{
  "experts_per_token": 1,
  "activation": "squared_relu",
  "routed_scale": 2.83,
  "head_dim": 32,
  "parallel_block": false,
  "optimizer": "muon_variant",
  "lr": 0.012,
  "lr_mult_qkv": 0.4,
  "lr_mult_o": 1.69,
  "dataset": "wikipedia_en"
}
Below are experts of layer 2 (counted from 0) of a mixture-of-experts language model. Rows are named router (the router's row for the expert), up (a neuron's input weights, with its number), down (a neuron's output weights, with its number) and show model dimensions 0-191. Each number is 500 + 40 x the weight over its row's rms, rounded and kept within 0 to 999. Numbers have three digits each.
After each expert's rows: a language model's description of what the expert responds to. This comes from a sample of Wikipedia text that the model never trained on.

# expert 7
router:467496548496497549497434504501472468466501524502499502498504467437501433453465503470497543544499505433499502439550534606503451444502471497553495495500503471537499458497498613571476504506504506544528523412313501498460501495539473502446542491505449502498460510446504503534436531487499500507498453463462534499541554565472549393500472488504545497578497540469476493556508434501499511497496527529499499496498436555653501440507522500507543508543495465500559491581546495498615485527559463497538496565506500489440496496495453500496495500500534468501446508505445553495470471496431467506
up0:488510441526409484518507552545512515451447477540574477569480477456529539519555470490521508537475485469521569489507506391465491495534570542524495426452553489539501493500398532516486505452397445526491519406552489469480527531514494526484517521539500513575479489518489559445480528553455524534489528459435493541521530518507555498440515476499461486513436435482446430463494481501539454495504513525453527480433464445500562484488451460551553467511501522494480519519456493518553453483479545417502573559475520400447504520542397529464482409561481471497486553511474537472507456471463528511
down0:528443542500488498504562452392476495485436516489557495492563482506438465521500490519434467451575504474560538577449505449543487485491510522517481509583490514449527546434518494489491442526531566500428505512514423489589515507451474496483512444450549516516532555501489465504492585487492502495468501536502556511480528519504472455572553476392458549525506468474491504549423540432527579521494536427466521526442483526483446461498504515514493568526535493413479542553561476493447498482542540489472498413509513508547498504523478467545453437533512433475566486534582550456535540519443478504
Very frequent tokens like the, commas, parentheses, table pipes, and digits in scores and counts, plus inner word pieces like "onom" in economy.

# expert 3
router:475496553502502555497443504499473472467499594504503505500504460464501445452471506469493548539499505442500503441542531558511447437548474500548493497494504468539503456503498510554482506502500511537526515431251504495453502495559475502452535494503445501616458512442501499529442536489498499506500455464462531498540553565451542415503472491486547497564499545471478505550507428504500510499497525526504498500502440553646505438503523499504550506532502466504555493567542491506601491522556455496524500560504498489440502497496450497499505496499532467501461500509450537494471471496439470504
up1:558515508493525566467533524533484506484527509529468469541532460489477460416523485456507466445508521525454535431571457515471491460547466584538537515501477503519505422524547527521513469484549544505468487545557524516504504489571452579482534481537511558501441524532545545498454502462450539449494512446545435441499509443534521491500529425440476482513371515453554518546471527429497521503435531514410495472469472519465446524521524525493534507539539480530464512523368519568494445515526540568479564546497517512529455537437544511520469515443540514523595543501496513478482388488505483463
down1:465543446465575546493446538467474570491433491504564473519496583441548466430586514518464492506449483547468457442485551488468481493514496541467513476490458461536543520513479595524502518527486554444423531536457549391474526464530481503490497481540534468528519443436504470452558512478564529542530489523568502460494529584464527466549488385501468509477461440482487545513548538519478538443487496577568510502541517469552595526417522517487477484544439497501492465473491463544525485468500490492502531498515473421514456539480487487469525549486413498479542430477558506512525575522526490474
Final word pieces like yl, ev, erv, k, and last digits of years in ranges such as 1991, plus raw UTF-8 byte fragments.

# expert 6
router:460496548514499533498451510502469462466497676501498504501505463441506446446464505467497538548499509432496506425551537570504433460526468507558496503496504468544500449506502571570464504501501510564531519413418506499434498496539467498438539494506448500469467503438500498538417540489496491503494447459453541499553558562498551494501468489487550494571496544467473504562500400509500509500491532582500502497497410553581505450506523500498544503525502465495562495556538493508627491533554427498558498544508506489435499493499432495502504501500533459502444497504432560494455467493456462497
up0:505437524503507498529468482523474506559457494596528528513471472573522548384575555433452495548487521543493450455571478464550465464519565531516428464451533416407499512518508467519491537471441463509548524491435443518522530533531466486519482517521468559469480554489511505551488500535443463473488490524521627475501588535509498468469514496536474486461523491439488455506545544489480468536475462532533536509467549495484582523479444468506540496582515419473538552492411527452549513529540473476494487447519524486522493464541496525507533489524531502438529534365514475481488515467498570499
down0:515510560506492534485547469527527465556517586494463504466478516475550504551508564475513501493501576519457531514468454389589526538484487458547488486534514495473441454434505518456479463518558466502494556479411518457477522515495525517497434475477572446533519558453475517493469484595525554475506509550435490517489465455433465534536462543377542532561532543555505479557496514503538395496534520478429486513488444482523514505456503474468482469517473505486481416553452493504474519557529474480491536470481485543523564415501509519488460478500496527464583448533518548444535426586556461505
Capitalised single-letter word starts like B, T, M, F, spaces in lists, and suffixes such as "ina" in taxonomic subfamily names.

# expert 4
router:470496539509500540498441499504472471466498539505497508501497465442506430454467501471493539543499503430498499432554533616505431457516472496552503490503504470540500463501503544554475503499495512541525523439340508501448502499536473504449539495504448503618459508443503498527438531488495497507501448469458533502548551552470555355503473490496552494583498536469477490555505429502502507498496528563500492505501432552670502444510523501508538503523505462494549495555544500494597489524552440500534493561506500489444501502502438501499491503498535465503449501503437533501455469500442468505
up1:529503469483521652524527448550495516496539543448499522527555476466522472494543514464464512498475547514498497481540564523524544461522479486534448498499524445439520500476470488384394484509548514589482539635478499458415501466605455534467447490454500522446432479478476504463408560491498437505537472485472471526552437453498513505497477535506488485501492493530477488479481592536494550512439523558441510472472463518532472483476510491441481512519525593477573481515504523486511478480502510534416520519485536498518488490518580484538495506477580515489563544497480530506474581493512560510
down1:499503449551477557460498532571497534550526556467536493475460511550527515524487472493518460500575535430553505528480484490513446490428478433541495446505569483455518496519539620510473471517516508574456477533493440493541462517520446434526491547493537482481482466481452484423512543526449574507484540510473443418484451466549489540485478484431526472527467518536463529578480478429466499476487524539488550522524508449458538516543493492515457487410516513537520584489505383498555481479450480451551503532486535526523573465484562513568454467551472547464516528439538505412550530548504445453
Pieces of American names and terms like ".S" in U.S., United States, "ton" in Dayton, Amer in America, and "ty" in typically.

# expert 5
router:472499545512499576497448505505473472470499590501504506502504465431503452455468496469499539544504508426498501445546534641504413440524473504558495497493503466542507449506501572555451510507494502541526522432369504505428503496562476498447548496504441502379453497448500499536454537490495495503502451465455535504544543579481550450500474488482544500582494540470479498543503431499502509499499526547503499500496431549612499444508517503500566501536501463493558493552543495506606492525557452493551489548507497491443500501497443504501504498501537460499442512504440568499469470497412466505
up0:504500524467516467467497513530469490467507514420510562465465456451507596542572437512414553469542503460501491488516494595521462507502482479548448455475519429509471467439495479575403545542569538488521473452508562474456517545483549559503443490537462457540496467477526444505461493457505544553463512485497509539533482495533447526555507572493500499516532484525535532516426522524468528480517506456536434459498507540491534503540569516463542478469447524488486477520457460469488535434476477487489551601563536461419439548527478579499470448451480392505492498511503589541410537507540511504
down0:479502515494531516531483473450520470509493469489479405503544434464522500516460495551483436481489533475547479536487460501502545557472400472431489487511526438438477534451515407471432483475477506547559503499474510545532424567514489496477511549548522489498520562554526522536515561488432515518491452576535471564474445487522499540553507475535532495531514436506571508537613496500527506555411487545500473526518449438423491493411474602537475479498458481534520571451470498492504477604465510488498520504563504571479506550482540485526530494503429519486523534470458543504532411452497539451
Newlines, periods, hyphens, and table pipes at line or list boundaries, plus the words school and Location as infobox or heading labels.

# expert 0
router:459492559508500558494453506502468463464496541503505505497500457444509459441465504468496550551497510426500497438550534536504439436529467495554502498501502466541500452505503561571440510505495507547531520414338502501457496501562469506440545495494432504527447501440505503540428541488495496500498452461461540498555558572490563476504468490503549496616494543463475499547506443506502510500490534570503497501501417555593500458502518502502537503553499459499566494572553505500625489530565420498562495549504503488438496503497428499496495503489534466501446503502438555500443463498445464498
up1:523436495453500509532467493574435532523543516517575504507430424476558586458507510463531517533488398522478551502515464467495466491469568542487434577495493477554483544577492445543483495465431518489456533491449513473514492560507502471530536431612486503489462456494559550478488441454597463576456507509430484434545551522507544535531508561483506492544423565494476492546550506500521533475528510516462453552471492475526555541446477502476507555479499510499536557534518567440479431537517464511419469536491480498492475525448529570525470477504543527443478566503481543461487466486541468515
down1:547505451454527458515545520518531509529458514516538472494519517484521492470499428524550537475501495519495500471467445594525479478422460531411494531520535513514466547538502516522503511534518501540524533446497502549494454546465540501540429568487503491421403536523521580497474483494502448440501571442460399455558470418419483495490541499487468531446521501465464531482515454471467494513457560549517398485481475516515516487540488539380476520594542609522464565449501578534562516511457481495495510511533525493439527481440511527505524519504542479499447533445505472524535500490465567571
First pieces of split words, often single letters like m, b, h, D, plus £ before amounts and "ceed" in Succeeded.

# expert 1
router:456497559499501549496436512505469465465498576501498507499503453436513436430459503466498515545497511440502507447553537519506439436529469503546496496501501461541497442510502598566451506495498512548532524438327506506456493495544469496439553500505427503461469494447498503542416538486495499509503458463454539504539562569517548461502469490482554491582497543463474498546503430509500510505496534571507501499495412550561503454504517500502587510545506456495559497546550496502642492534542428500522493574500505485435507494505444491499499501496542457504438509510462550501442466504445464503
up1:419498495441503454485510487502487465475555464484487483444506350482514515370479484411520556534539513503442511473494516424493504447507525459527483568576527474570509494549448499517491565453522593551495531499525509500541456519515414507459470470459495476513549479418534416445473477515468488528524582500513524540521560481511542469444490488512563481487497444557484534517465488525459470517541474519542499502472555564474480454572516496525479478489506466492516527523453523497481409530569448486494525458496473521436528488465456451452514489447441499477584499525484536507472567450433480510
down1:468579465453552480548478479586488525426478478520538501516470544532500597547477491491459458580495404497529462468456523570554565610485498534487462602560475506456508523480510434454480444527526514448497490559540510509490531448491514465456455429503526528505482490451507626519494433552517462495470536546432473489476501484511484502495536532568469482512441483503500466516503529533523467427484463582464454494485511438508502515555495515568553473505429543486461470458524549448535511560489457470507498477460528515491492557442535496474420484501493539525472530455516492467544515547568464457
Middle pieces of split words and names, like "od" in accommodation, and invisible marks in coordinate strings, plus verbs like stayed, won.

# expert 2
router:477496535503504570500445511501470463470497592501505507499500455461507437454459508468493554542496513435502500454551537512502434446484469500547497503502503468535503466505504569566452507501501506558530522441352503504456497495567470502438552495504443502629452504449507500538435538489494498502500458462447538497541558557485558459509471490483544498574494541466475502543507428505499511504499526596505501496496412552651503455509521499507564503525499455495559492572542494498624494525547435497540498545503503485439501499500436498503496507494540462501440507507458547495452466494446467497
up1:513529497487486485491492498427494542507476533519482494431476517492509514449545473465467503438515477495579573475513533543517494468482523472487519459473480502522512527509391465566510446518551455482466524508459459461493515545533467526496486431529483528546468503496427539475434497499529530459458462529521471532497500521496499474521381500571578473521535446631433483522428435433490459436516519476528499552557531444475508483447544509498523476547437569462505583479519562564470489544469464528512550578467454508495431550450496462496494555580593520520463469538498499493494442452439450511
down1:502499491539516548499526556530491459459490437532430528518517461458485504518476525533464436472433472532448507482484569431471525543494495543450457485465520448500458436454563438487548545513480459517504552487502513502492526478489487486536489550472483472422575502554507506503515479496496470507509576556508553486541552440531482508473461452483465523464487442409468519569491416563442456506536505562496547505491438495455528583509465512529535467449507411560587473503495522569456512513463479576558502544535490557479448432549487507466466548469551521528512565535561451517577463569565446507
Function words and auxiliaries like a, was, that, had, which, and infobox field words such as Division, Conservation status, official.